config.yaml
hidden_size: 256
experts_per_token: 6
moe_layers: [1, 2, 3, 4, 5, 6, 7, 8, 9, 10]
normalize_top_k: true
lr_router: 0.00105
norm_eps: 1e-06
tie_word_embeddings: false
learning_rate: 0.00419
beta1: 0.95
train_tokens: 1085000000
max_steps: 7438
Below are experts of layer 6 (counted from 0) of a mixture-of-experts language model. Rows are named router (the router's row for the expert), up (a neuron's input weights, with its number), down (a neuron's output weights, with its number) and show model dimensions 0-255. Each number is 128 + 32 x the weight over its row's rms, rounded and kept within 0 to 255. Numbers have three digits each.
Before each expert's rows: "comes before" lists some tokens at least twice as common just after its tokens as in all text; "comes after" lists some tokens at least twice as common just before its tokens as in all text. This comes from a sample of Wikipedia text that the model never trained on. Tokens count by the router's weight.

# expert 35
comes before: " | ", "–", " |", "2", "1", "6"
comes after: " | ", "\n", " |", "| ", " ", "2"
router:100110146129131161122112077147135136106095082146144142139095112112109122110143127155182085116055179173126125137132177123164084121162140131101132150155132164065153112112129122121146123161099122198097065183160107122115145207163170150182140153150163137119112184113168112131095107173148063077185126165095094103131119163137186107069186108091117149175090137101141115140138100177049118112159145125145144184117129121089154123210088043162164167098124102062079109146191182119135053125078108106111180126101107078040191131124136160153160167163129073134116098143101097110130137134082176103131128130162146118133129132085165192136108136120107153113093128160140110170146178163101144151129128163133173146158163126141089201115119117144128141111114181080134157165095117118115124171133127
up0:058141147111075137083094077113152183119165159188090192103096093129201139110132105140174096130072109157113126159090089112118097151134033163114130131180137103158152132131142132156071165118102076142107118141134139119126127080177158128149101185151115131112107092116147115157155079145136128089152087145170123119081148133181126136124117132119115121191130123130093117103138109179125113124161147092156128091111069146148086137124065124152161197141135149090094105189155183166172149115136159110091125175123129161135175120176052150168149207071114080107149150118162124113146106136156166111140098097035148121142136147116059136148087124166146118097106115153147131112138157100217174123094148093164182137083120089169097138105191125100116198154166113082102130095096125144103096172105145
down0:112142097096120122103110164115158203064137203085130145111168118177153142135110115184080166128128196118080092153135163165127102149152155137123127116139151153118118104099130092135153086118173179120150186147116102140185130100097111115122135210163124143154145057133119154128095155137109150127074094135122143092101177186118082155109141150123086143116126177141120097126131123173143121020120173157103062130089160132142186064140121152174093144154155226123110199133169141152141120149114081109112092164095057034113141135122116211124105116181113160121140136158125153146126149098130095138110112119176141115082138104099162138137097103161109122072107134122219156122145158145160098130132098158103074164057122162134080119127116159132209137122123114139112089082130099141133116121107130
up1:175045143186087130120126061106101145117092168129121202112124194097115177148181181112175065188111138158123200141086075108148112123103170130163175114150128116134132091126163143109126119151138082138139099167073107127165079184120137098119094123129170088165143131126131127134187088169170091102131119145173124131073120121152130110170142145133182124116102140090169138140117120168126128129092105127103132131163151170110151133123095132175059106115175112091106114140146145166126125124115145167064148110186127130124160106118150172127090120120151109125151153074116057132078059083140204199113229106201092140057106113211148117100141100147164169142115114140138110167107142125082120077143174180135151113137102097104125142104143128109127109145129096086107098170115132126181147185122131
down1:158124146104127124089155072106127092193159114099186150124135182105169164146122097145091157123110115083148140060120142139041157162107121108171105067137088137117067136179202116156122102109166123129065112087080075140098100123112095111123145150121063130122184125157151147096164168107161088178092089148134166133085074124096093123110082114151109141136031063120147086092132150092130104138140122108138107107154181131119150085131115126144153091111186105143183192099118120228153128168142125122160148127112123138150169141152108092096098101083118125115096140165176168109195074097133109136176103121133122154117133142206134144136139125124099141107058124113083125100083168136118105175116137098185129161170162110168101081128176107183166138121124137118062122146115131113150149081075167
up2:113121149090107164195125159198112136104080136074097147139108166089104091139116200100094132129126131100165132117082134113174159063063141093155103118202144113126155153103155099090136137138086182162148155155151066127164086187092176156179146153074120101131158087108103128109080115125107123131153120128109064076162178080132125183144155135163093112165098086124143138117088127157099125140082084013176128083100071144109116108139117117155216116113095063139173096184173074117112119135132082158084166143136129176147137150122110119157129146127133113121087114088099128128112159129110162112120096114134119212131119109126126172118156099120129157135088164140169101156147190210183097110066141163104102159121171149144091145111125137112127115124107178106142147165144127126139144138053126
down2:145099061125195164082173112124164153125089158169144152151108120102176152162136086082113101151101148078127100136158068079154093088108118087082129098116136135089174166135140141137109186127153080115165130099146113133124141028101143168138120110104133166103107151160111137065153101145089102079142180084125076104124129123145146164109138177193131131084138092058092199080096151114141152093170131158118147136102142155158120111126047083158131092156133115145159073169102105131121112155170183139089071160120135091156144167090127136113160113134135122153065174184126133073101115147080115130117119151198089156118128122075109108077096102130096183102179177120120161091079093098096145135109107123122123148151152106127147193132068126180177135090148135113184126174111112166149192120136089

# expert 9
comes before: ".", " | ", ",", " |", "%", " km"
comes after: " ", ".", " | ", ",", "5", ": "
router:126130113117089126071021083141161143106114154139108122103122128092150129129182133092187146169146146161124085088157046130109109146159077116157083091154127099165156075088127087081108131145115174144121107135142114107118089164129049104099144115143181180092135153093165152121094104082095099134138167104116146139178132222173202147134138069131148127145126186200149138154118057160174127121146149147144136140149089153146144134140063129129081113132166127102103118124089143127138139107115165163070113127150144109088150107100118101088083067191093153109132103126082174078137100115133100145062209125097116136148159123148096122160152123134118117100145181176098114171108153104100100133121152083135173132128066115046089104156096140076125134153145145153155169111134121133166194174127091
up0:118165136150180150103115082111119134182180121154125124166169120090129124119134150167150096148180191158114108124113126116111131138205111064183058115159120121165143156114121172106105157112128086094156129129100129147120140136117161148094121124074062111089142125167092096166104113112113159136153138190109128048057096197158114164130101105134136165165187111152120157173108151160084158070151132145192054116165141131100088131174104129182029115084139081090128137128107124137113116159111116113100148116101140170076112195153060136122139097121127108091124088159129049121202146126124099099115123105144117128132154083134125131131221095150183120181130133124087117161111112114197105104096116167051112148089114128088146133159115141183138160123174128105119154113084111152185122089100118
down0:118154112127109116122099133111119118164125072117197153105182137135143145102102151083082139135163107142116106108095163081075108166174133142117136118123104116134167114101137100164147099094149113124129083145092168089058171125161162102120090144115121120116154170135142166129107162159048105136154177135124191087083082111170141109121128160129115095139135131129113141118154166103167084091089081216072124105049087168084109146145089158147066072162016149119126151133136147114107120126163082137109010112129156088143103125115163080144093135086160127124104140104143094189154134157131168135130121157172100117089203111087128090124064142082163093107110112145116155088168127078105109171134135097104117114164160126109063109112093092125130079090042158134153150113156128154069095114139122
up1:149144118085154126095027117125168123151139140096141163155129145170207066103091132115096136144103123083146098099151099124175128107160063147105158118120116135134137118093121115105110177133157174148172101171106188158097096152152082148177094120103113106116164177159084071093153096064115111092110147090113100125116240130132132132160074151191133120120100083172123157157128059145158162084163106146124090121064166114133092153134121093125145187145151160131119149132165149117098119112102217116114129090138111137128167135156049133073145114175111161143136117150198171119146063128152131178074179094121132081167149149149095127182158111095153122131099122081072148158075194103125107087119113154130107129111159113174125142122130108083134152125092096164155130131168107185123183131139081
down1:164095106070119136122127171132092159142091118133115147124162096132160106103150161088091131087158165107145151086132169067096150139153101174113123061125136151202150119140132133101166189151121160102132132159125126143126179138066146137125101172144078146123148138142169090153106149072123108141157150135102127159096107096128096142135171108106162123123142080151115071145165162130008213149139125113154142100082130103130161158159157099150135059174133095060128127151092166180085108124119182181153136119194117112141126113184122110119147074132117113086127073117149147120151180115176151112178161099130126121181099165142148105195134153130151102148126093130181132128083100163183166187109125142127192146132165191144175146124087093115117167095126136097156112138135209112121233123123069
up2:187141161153064131191119169116135102082096099131093117136090130147125172074128147169122162169191124109134140151233120183168169119091086097163132130180150063170202154133112190118072117105079132147110089135140117174105166114181114095119161046108155157098074119112130127127134083100145172153160091113147107118156203108111119173170138100141092152092116115111201178166100107175137107121146133143081158082115131137140104117084154121101110163145124126087138129084118149085169172148134126114108082083109121095155071186119108121162121105130121135133080099045116151103133143098114113118169148141119099114060139149166168133128117113114127127164085110126138168120161146156166091079138132097088123032091114122045174192111128123118150108139111142150143106153119114089120098073126114
down2:065130114117173130150123122153139118094153144085153140166156097124132131106112176137120116098159119105068132138135150110092180125166128139227126183113124126157055108076138211208133111134144140204139115138072121070111144126140112183118113075147177141125160123084116098136097112109176091116121147157192129117142074099168063161141105105128110101100122114100175132170143093168115126078143156148099153109137105173110131137143099121153132197123121134157125159113218172084131074107062143196109109127147185136093157118093130122118112136116116154169186108142153108142143153141137136119145118092184194148146164156109141067121134102067225093095164106046135103124152130107077167120158180118132139091145170180118131086106147134138139095168115133158160136173087140120095126064110144

# expert 24
comes before: " | ", "0", "| ", "2", "1", "–"
comes after: " | ", " |", "0", "\n", "; ", "–"
router:115091145139117091113153097178121101102119076188160163129093144111111108066084148125157142044102052144157132151124162143172120205164084139127153149118192005078078148121143112143114125141113097176076085098144154136123142132135131143133137144204128126181095160130133114131119120156159083160208121160130113161145140083110095072095114070147147132061111097096169090091103144141120146107176189117151161106135102139126125069129098090125123123096138156087152076170147212111150181120161086118120120175119121098154134105153143117077138126111160174105176136116114125133126118090148168129205065097130133080119129159145141134101125140065147141123154102138117153092118161069088146172145168169143136123103160088146101158121095136147149114134105086093088158089214123131152145110146176
up0:177092169177126187098116160235096121111170160146150098103101099088091082100130103108133113132099103199092080167147098117150085155052094152112127061141110137135082045163076162151086180081116127209027093108114170106174162096103140095090140120201147151138141134131159152127134167129118104131113124132131113124177197073094095122149179095119131084106170121110144093095094154112140111144130129138149183136119122093068143160125116079137135127106109124142144106112164104113126144087166159166113157131116147136135175144145143168118146117086099133135126104156140100085158138134140118165143067107068126133169160109112184096133168125110096064128138163190115134162174121132125107183116145154134154094157158121088116143100156099179127093197204125135141125145163091086111124148120182
down0:132152122140137099117151105140086149141034154102059135150057127132084153106124140118102109093130107104104090111184196151105163164087085077082149131121066134110096108135136144147129159169149130117130102090179155150150125119137154078082147105134135130104138138114154082091181119119195117056107151134094163067149191150129095086125153171136092173124124077118124087094086105147180158107112112086093127165107151203149121114134052110091110104139120150121115091121101126173089115053116076152110164168133116138132117145094096165051075135238134142131159127113164102109152132134138160181132072161111120126118118152165114149119104150096102103085138160154115173099140168138148091192107038131100133150120100150107106124153163167082103110137072197166168085146089138098124102129125107
up1:153145158093133119090105134111084141114117135121151123171105153116055182114073126175083156041059079099153102165087074175127139185129159113112121143098136056119166158148095183145164167119083108144085086122175104177091133094147121193088164097125127071127106115131154101134167120158108122112172154151167175122177150089104119109082089126148164120096110132111151095137134124108115113104061105127164085102120142174134101115126142178129066108128155170122176125134128181124163148167142085120148131177144124160149143097209136123156122136109165141139140170158142087146127206096143136141158105127075089048121136206128139168086084090126116104128133106125133135145126144123136115135136092119119215145077105126108146181151097137136111143157154057104093110098097149164090097207042110
down1:150176096080057079110093115140096141150142121046141136119159155065149131167140127132149079101128092107129144145154128161150134158124142100158143138109156173075128097150043149095115109085145146140101136109141140142107144122098055112093105115080108123123119055136118104161090128144097134181158138081112084133097088109090112158107095188095153163131089145137160150100115125143138160201157107141049114120138167102143165157147132121106109057104093110077135162130145062123188142145113081100162123181100131144182126131078113072143133139095141146077161122165122077154129201130082128098083138116108142084129136059225157118117133146157129129174072180196173099089130154098109094105110093139137137187144067095141115167108085133176134129099124159078089177085133161133119121089156089
up2:179118177174174148090114137164157104156169105146100103054076127106099162149118139147190127108135147206154148153132129143147140161151124145150132149155092097196118120130163140166102154124168138165140094133124177113106136081120132152128091138135166109088146128106129143123081117102143084118138202187104113120094117103164120114108129115115148107186158089098197158130104190168194100104149145213115123112152073099168208040080119148100131135133149159097176147112159221094047133137143125156134163126107172144113182118126076142158129128120134193139160167116158155174077115092164174156147060127078189145103122166137143119104151099107109121143155148155152134101141137165157100158129126113128139143112096086126122117164159077202090206149145103133094082101183111123112116115096122
down2:150185173176138130171123104117101143189141062098122162095128096120105167065143134136124113174179158156094092203166062095121137121172094124104139150138052108152163120126172149128139098140110123125127149077185129144101159150171107146097112111170172188123162185126154132126143061097120139100130138131125120102201113150149108156098102096127125083050171097160089083132127119104164160154092153171076137133158156148107148182150150131194124151177168169157157178162146165070165105164108140121110104122191182103085121096103141168120177168160180102122110091097045123176122088142147141089152130090133100110112092132094150096135152162080164108145123185134076153146134174134150118126144205125109107083094115138075158108156144127187090142155089155133099124133116113076153156084133112

# expert 0
comes before: "\n", "-", ":", ": ", "=", "- "
comes after: "\n", ")", "-", "2", ";", "0"
router:116190095161101101095106157207130164139144176134107178112107151110125158131106131112088166155165112184168126105177125101105077172173132119084127179217136118121086160126132160155170108139143142153114136143186161154116085111178140128071110095134158090101106173154065152146128148125097170097104124172096061091102129166104146084124094089098108158083114108157137096165150116130141094154129140063122113229099135092125143143130080164131079175120126142165143132100196137096075138103139081107088105138164137122135127131190107181097128145130161156150121115125111136086157138140110162126108155166158162070115125148107115150065118101170153097157146102127144147078171164092160208150072231133057178129154123134115127102146091154127127085109060115177129136145151121129102089117175098
up0:142193109206134087168100125145169156129170131145084145155126036114152095182127116143099139138168169133143161109090093133130185145211123122151107090071084123138118141131129123116105097170151116123151093184127111150083114106139108157118125135091067151134162126133081090158140106074128149136072137092128120132119121195148164120086085112122109075145127106099149183112147093133118139157075110153144118219107109134102109144169151156159100178156103138102035071148150088166143163108142156175121142133134211185118099175122144142142101113055187069126130130163163119117204117101141111125077104088137126121121103183098066117144080109130211108084134170099149119085123132169195147141120123127054128161117081117149161101120138123109120126133137089159165149094162124170134119158161157
down0:187101119115159149085146157101078137167106187120162145157118173099095107144091131145141119161139145217121134133116121167162064138164196118078136146173103167106128084098146103130115122113142067151152102103158114119097112175164113068130125115186151141155143113122111125106128081141133183089113166168100114140159121141182181120078134169175148124139102130115104161170094102175116113101200147134094105107141074071087140135166087190132144114111141139112109107190137082090130165142080091108060141109118133074170104124055102172103125153107168211139114134096129117128133072076115120087136092167130152145216086094144116084188118141071144082139171115114096145136131100169128188106130130143092111153188079136175065131148150147138082127122088078103169122112153118176094132083144142
up1:136132175130139114073096138163142164154118147083066152128114095101101165181059182125119091075060109131165176117148151094072114109087109104110054118086160130124148138143092109126103128125099104118108103093142171073137133133136152169134082145184131084106090170090132152117092108133099147095127117131109087160072169159147135107139149134186112113173166147189156153105101165154156158187139135112143118120082178142113088120120148138107172109130113158153099132175162060076146078098145106070093112194147123143078061097119129100111138094135143145135131103115150125174197140152139142105126167132134137111113155142155103116093162177128102127176111156118076121085160161131147169097114106143029161132051088099185156171097075139046160166149183098113134138090194090137159153163161127
down1:190079066198088117100117143158154133145217111132119162087183132140174152143074154171204163079138161127112096123151143103125158129110134128143136159154144101135147149128129110131095120074079167079159120082094106108163115143155148113066067157126121129153199238115129140167150143118175183108118114152056112176131177213134171123145121090122057146132100135185095080109143121167129152161184102183109167186140140131110141098123088141112161123151126157069147097125139161113124142146130146144182102141115162105150077160131118122138132175117116128126113124139136087171164142138134125127157124117074152143070089095133165132144097152139122108056097131214190122119145125098113119122084153135085176122120113111099101167063162149098087160161071169142154134156134143144163100107105102
up2:115147177187096085077147155192072115190070172126118145172155125114071192160102136060096121150167140119146085137142130146127097097165130126089156058135165054145066100108137167160136143130117159117199150129189120095108088101165110160132152149153067101132076181117168112142200148096127144082154123122123081127183132118156125087165103118162139138042157144195209165111111155095180132153138140126157095130100107127118082175123122155128145082075157158091095161188216114106151145112060099140136105145192166127093132140120132124125130099091140149128072138118107133165123125145149119078133107104070120109153097142115110162137131151184177104141097096119099102128127094115114118152095141104129148143090113106086074121140070156130156157159110102106082141095112171143175101115107136
down2:127113142068144159136122163147174080167093126118191111114143133149112179107085207135123179165156177154131119141133148120136179140172152135135092138127133161110128122097150120141229039184165109094090123084139139122103151110135057113056152140121091108099057101121124144089130134102143082171112158163098122142083147174147105139145085105131075091086148156087145198127138128110181127114155117132133096168084123192130147120147173101108121177143163122144138173110135192136099126078170194146110115139134056182103142152140152141109114072131167130103135144096169167111141149118090146135141126175117150161147154059074098184111093151087151223090106085075101141110127123137110166162125113061108129099150128141150121107147152120158105131146118084181088138133144135164056155126106185

# expert 36
comes before: "1", "2", "8", "3", "6", "4"
comes after: "1", "2", ", ", "–", " in ", " ("
router:109151142176093047142129173123133098125107158114142146191090148192142147124133075132132149176173149085118158160137129135123090098148091161164106069128159116068131101115114080158100140104157166128112180148163138107080139104110113096054125152134111130108131134159074146108121123134082129158109151128085075128128098082119124136094127158123080118125092142150237133108129143100140111072142103130141083106119137124119117180140189120145118125072142086113104163117086104150135134152120107074100138118150167081171182105116143123154012083110119095123138105164093215068067127099160154098227130123171149121097143166093129128095096158182134132169123125135101165117086148140081094104079057151134119083125133147114123136096131146072112163098101151071127103067125101116154165103072182
up0:200168151158087106128189107136138156167162112075177124112124061152093126072086051160160125075097099144133131059106131126147144162151083174130168139150191113065077062132122087097082179145110094142112144092120148098092120133149164082131059143126151125111133073136121115122162092128176142164085120122129104119083120134133087180142133133171093153141126174126169161100135157132133128123074209150116142132087180127120113079156169094140077133099029107147176144120090108142107130106148124119117149162160132096118195145136133156125134157089122135140217074134100081122120160110143112134117139069119120059198110104154137134144111144129102109119114120188091131138076148137117144135077104140126080109109235149109127125091148085106110142152126123089161173147168110148100083165161106
down0:146135151140102103147147132120068073143091145173145175089172112110059144140170118078129135134148111123121093083144152089128100177076127187105102121121120131080091159100159141187092117157138169111116157128144068156118113124149105155153142120152166088124087110158142163153152154163137116183049100119038144192101091079089115170160117118145122134120087091134068144124088154140073190166095063174140118143069174129112152094092104148113116118094119136105142142135152163151097181121060109060130125115140120135119140090077150133127091121169149189123115101126131224167165098159132065090104145151074087131165094063142137148129119158113080136082112131110152101185103123064125143179090166159066107140136133179073118126100154145140136118138158155080185088080115123155096129135101135
up1:162109131126167174121102095148108130170130169114086218133123119084102104019111108097091156110113166108104150118161099142145158154162143100154116089074154125151145140141127107113133101119149199145138040137136076155131116136137106116092079129087065115133124080124183147188109135138132168140065120108195091120116097087117145169121142143118143129152077137110127109122115153148154134061110152131128127110125125108076119088105181149110127139175216186126153119163094140108129096145174171158110112107067164116086176110168106060128148150139148122112134067152167159119158087189094143112196158148152113169169161093070099107137092072086160101149137145097127105072148162135100146140086125158173169152136137082171126126184148100118117142107046169112133101097152170164127117076070148
down1:157122093092162090150144108117105120110138139180126107136132134106104109188114152129140119123103180154118141130101192099041135126107187112152131137144132134096172094132040161118155103139161172151081173068120126121034147107125115142141074143117114129177087114119126239138145185127064103123157130202139129173120124150141083159117161154121154117141125107089062077103132135146126210148145114114158154143094123094176164188138122106091153137139143131144070136111129172105121158152119124096097098080218124149097137099109101151078125103130079076180128185130105159073108161096105153140160190166095138202121109141131126162135162165124109098155080110100124108100111103143118132134134139156128171082095168106169142128115196119160106213084095167088105116186126132145132126135180126
up2:113153116192112140207086116123114118032122103128122104165084089098173120135119133141172155196121197099144056149121126116185148127144115112173065098170126068135150169196108145105114147138178183090172155111143123196153198115158104183041115106115108084108226149153155148162062119110156161138118159125066128085115124102127110115179109092106105073095084135157147165081087194152098123132105126152103104166139132123128173179160128163137106100099085087172103144142119109119130132110110095140137117135160142162115093131115166146093112128145163113101104131161168121107099129111123130115180110128108107144125158098089122138115098167175119055088093101113120131115158121155146198164154068151130101095081110110125165130113120091167108155080089149144162158086132144111099083142177097
down2:144177157116105151063116138107057164099216119132135124153108191165140132084134136165180120123111099160169111188130135142139090131115168143082094142103110142102102147110186145089107143154123177126115119139150071147091129100121087146163084116145176155141158095193129039107177139097174085076096184137142152120100124114131128114209117160119096174070138108134082150075135183074103128119060100124128134095132099114140153127178095187164126078141147098115114064090191123163118142183122121094168068117128127133090117116171128121126119085132139077076099149142136149123094114133098143118102103111125046187100065084146083171156179142160081131066123130151100128194108090130119142107122095102086169126147160125135146106086095151082152143146208100115104117140141111120100155148142143

# expert 23
comes before: " | ", "| ", " |", "\n", "|", "2"
comes after: " | ", "\n", " |", "| ", ".", "0"
router:182115091152109106122130113160156136208132111208179156162127140087119113061101101145137138070150098171091146134156166138137056107162146169215086151122169137100105106100107067176069114148124165112120125111068096146144142179124093119110132113130156120080150194131121120130127112164126119100194105110134171139124108112150108099064104130136131120157129110129139102091061132176117146139148105126080133149172141163041120114159108051150114069093145119106187115140115180103128095136133086117117100100126102102143203131153105089119115087145069110139149115139096088018083145070142184166146084096122125137161134156145092120138098178113192155131157073121146149118120150139124119067097125080099155127081097127115092191128083115127167150100096136092132133097073148125156142169107136
up0:165100168147156157156096147115145161189132187119114172156153129145118115124076151090121150087118113151114133113117099103120089152120128097116115104088190149129191161117074100027101130112157117140186150183117100107163167159125100132118131236089145131084142129142103103161140099097136139151058055102204124143160149076140102126132079132173122078099127117128121133117098156137110140163160119147170079111102163143084132136094105114127168129137121128030163130118113156099122126119114140143129147171108091166072084090136121122105100158125117197123133107085113184118100125089140213117117070101153137088103155156165136167198143140061144126123159081216121145133133096127122126090161097077132134147122111124177180117143155175129141191159159082121144132082142052083145104105105091
down0:153074172136115155102156102098122136173084122129151046102187104115097157117114071090123120106130101184136111069116157088137196139124119070160180124123209132136132156107129135072040116137019107165129156197137133171135108141117120121132098191115130080110143157149142094128157089129205127133143106136135129134141182066108102158112154176131137103093153102116119176154218135082132065165109130112145126088125094124198149115095164124094132101169060118150132185124105141128129151121152097114105147194077094123076096154088099086136131082168133105130126162112137106105156082137155093158186152143153093105166075112117136159145168083119153149181109137116155135093163124090074134133115153125126173127148057177149130098149123126114113137095083063161144112135168102150114134137103153
up1:075171109139106133092204116150100126166121161120117144069080098124126125113128086163147176156108148123177194072128164139151132134043135187139087163133093204094089150136121132127108164118108140112131155154134092102081115160160115148109100123123207124132144120122087143161142143138083171138200135072149148098169131115129102158123083133131161118141166122134091136067087135091157142114106073082139059180170164118055110106140160110152101135114089126074113168128178115167143159109153130163058107115144146124139160148106115093141149167177121130124116098116107155073106184066140108151109089131131176117111129133114128147178093116131107077087129060153099124169172147082091111150159142214101096137139159128114147212099105157165152169154083155161132105100112209139075123173114170
down1:132131109099170071131186136082107138099109143128109105098103122144118146075116126120138087055053115159131112103157092105128171147095156086065136126110126166104154108100097205124134096192153138164167144155119131132093097087127130099118117172156090241144133129122084168085138102083108127084109141133116168176146105152203142144105167116112133166137140154131108162137187084158128156120142102129124130083074140100158163159155145143182163071120129123093110120142077149169141083105070125119142138086155141112123103087071154150122156171141085150133125178137112138168138141100130137132140120170160121112103161121079145180059150064107087183114179154113130161160151089153170132174179094171068078154131140089103154132134098093160097117137114119190171194133098104116048081198143153
up2:131152176100133167093162095104114186144122121132160194198134249154139068109103155174156103136149134110096158142108092107127140179100134169162150104101091114143094114109078141161116158095151105138102087129121128125107118193124144111145165130099143130150106142090141099118130121171150096108144161100179191108158072122117126135155195117167100126096113105167114093103100028100125105136133154071088110110095101173114101162169131133098090168191130188198099071120123147106157088130125136175151125084128105137096058114134102126129129119080139094146121172120127132077076180098152129112123161118170079108146107073169068116123201106106114106114143112145183197158208126122072156077186191097114139165124113137140110124086126123120118109130177127119154149106106114149136152081176103
down2:152124082167136154148164097154102158188165108139152118160138083100184138143187139096161116114150161116107143165070156114093111164087166155128128096101062113096116079119077139144123115118134128196137145129124130150120180101103124079130118107092048059153118122124146094100062160134196147226139192108107071173079157098165135122158114114137158154127122166141119165121164107141132127129065171139072140143148130107140102083151111092154071130108121133106146145111123133141134096177188118111162182117136112131136086172133170142097148122046159172135150150111135101095205170065162032107103120203162160193134154115095160173085148143128130088198150117144126149089087131135104152073105122120135127153119140123101067128149118142106121137146084187157115167126149113132112186155158147

# expert 39
comes before: "1", "2", "–", ")", " |", ", "
comes after: "1", "2", " | ", " (", ", ", "–"
router:088146143191129181155144186134088103064139073153152114150087100129141150111101087131124117106124105076151159164138143084136142134160143138083198159144120038103106137163086147145117132138141146122072079126172133183103098137120173157148145126076094092104085141171114127140070104096086112081164125199111091089121183116102112153149089033078118075128112141127118112148136157087156116097137163056165090124141141108077169128095093119134109119168125093115096140123059157126102108159123147085177087131067107077135110148087105107203082158127157083122123128149145151144137173163136187105128179127139144136166109154127126192097125110087134114076135082054127125119127148110093141103117150159105125102196137119112091194127098116065105212185087139162108138146125099123121139095127107
up0:108088134123125078129105203152124120109150042105088112138168074133085150148102142149101153139137093081113153118129145119161147128100140108119100100114140184139128141135158110125143087143131137154105089143173109138126105152123194138146078120091134111174117067113140150056070115133097087088164142129131117103190176110121141182083175050111120100143126180134145064145131144153089109035147133155120093129081119142106156059159081077103215110191111159133106077148124158103169099162118172120110125154062152145067101138098060173161125142132162075078131156126118186072073155114107149144081172155108099139119152135088115136150103181122170118170094110081133137196144166135124196150130171141079126127124150138145107150176205089137121143151134179169137116131148122162114143113152134
down0:123115159087151103146145114114138115182069130118155130175104066145126113137175118029131103135159134100119120126187123176134168109096137104143071067160064130099149125126136116216164104086197119102128135140149162178135122118126083163168150154134120131108105075161156110173048162148142177135131200079103098168072109101113226147110111098157129206092110167135123123130136129133145147126155153110122144089105158189095117120130099160102147109119139113116137095068105122164177100193071141173138151128114160149119180122193136066094080123134148153141110162137143218116154099130092079143133130181094125119094119117118132127100085115108086104149152131115092114163182127162138170121165125133094151106165118155197111134133141131079094066103068176112125115122075096099112092161122139
up1:084079170076116130099179106158057173120133117128106140138130123103147193079098083130162145139147138100098117149157111149148119128123061109095198102164143136125099112100086162159171145092123101080122138082157209133193121151152156124115047155156147101154159121156125109107111122110136125131118180156123094122129108110096114195118127141097196133171096097132141065115159129187093136069133118116131112107173153114119123055117079090110169156143134114081067135092107144122176117145196137097142167162145106095151146135155096139189065143150170079091123203143179080090094130169148171122149172135119114134137147043140150149114124175161124186121137120128152013113139065095133179139088125097112144111129151122123155140118091122137157106101149185137121114140102085137093110157178087
down1:179102114100158145134115091112121156112142128147131115109161129129086118074130070112176131139236084134076169096121144093190140120122042164120114174099076136148102113116132197171162092130120118023153139073127063152158164108205110151137141107164167107154135131141137144105178107124129139150133120153125107111124155135119110154064173134146127130165141121165109107158073142087171079090144068190176167085095134108128126111097159079088208157166075146149180107117132127129165109120141097124071175103155085162145115135104143175154098165122144145096167130132106173103096097097120126117175157148160165082132145145173133132172078161168172143107128182162131112140195098128128129098111136087099184139115159154189106191177164133157126170133110090182136106121135078144116125149147128
up2:135170135117087196164125143164102120109137184182186092078155098111160148078132154131166119123152121150076162173107132217108053152137082060156130142192060153099097129111127126171128161147150143132121148047108172093086126103161115191123091143085107123087107163141126148151187099172164110138135119119157109116170165105139097162162113121124118071139129145178119083161135138104153080111095113130109128104150136088116125198140132103078129111151064119092124142102151118102108079107121105111135177112126107106170067143164093110150135159151106145150210131137112098119188159141162147198131150161149113171145101093134097152068171094105182071107166101172122176115109125128094111072141209137142158163069134142098167146117111100164132134120190101099142109110151094107163119147153064
down2:145169081153094108154141113144120130125074128096161081134125142171135149133142104156128150106157072099186122162142133175120118076118127152124143081107070131141114116162118163159152165137105163130064115090154105158119113089146105148115060155136155132209136077085166179181154111079132063092144094145096095224146135119154103126122076132132124158115203111166128069132156156128117058188130084100137154076114100105104106137141148116179119146105130163123101116152174101136136175156092115192136106162139113124181155123135102172142157124129099153095128097136108119115112137087180115114128153143104091180128084139065169051180090145083134113112187127211129169094044111086102137123141141126082134156140149143076153137119138160118118130167197185096089077134079133078124114139095063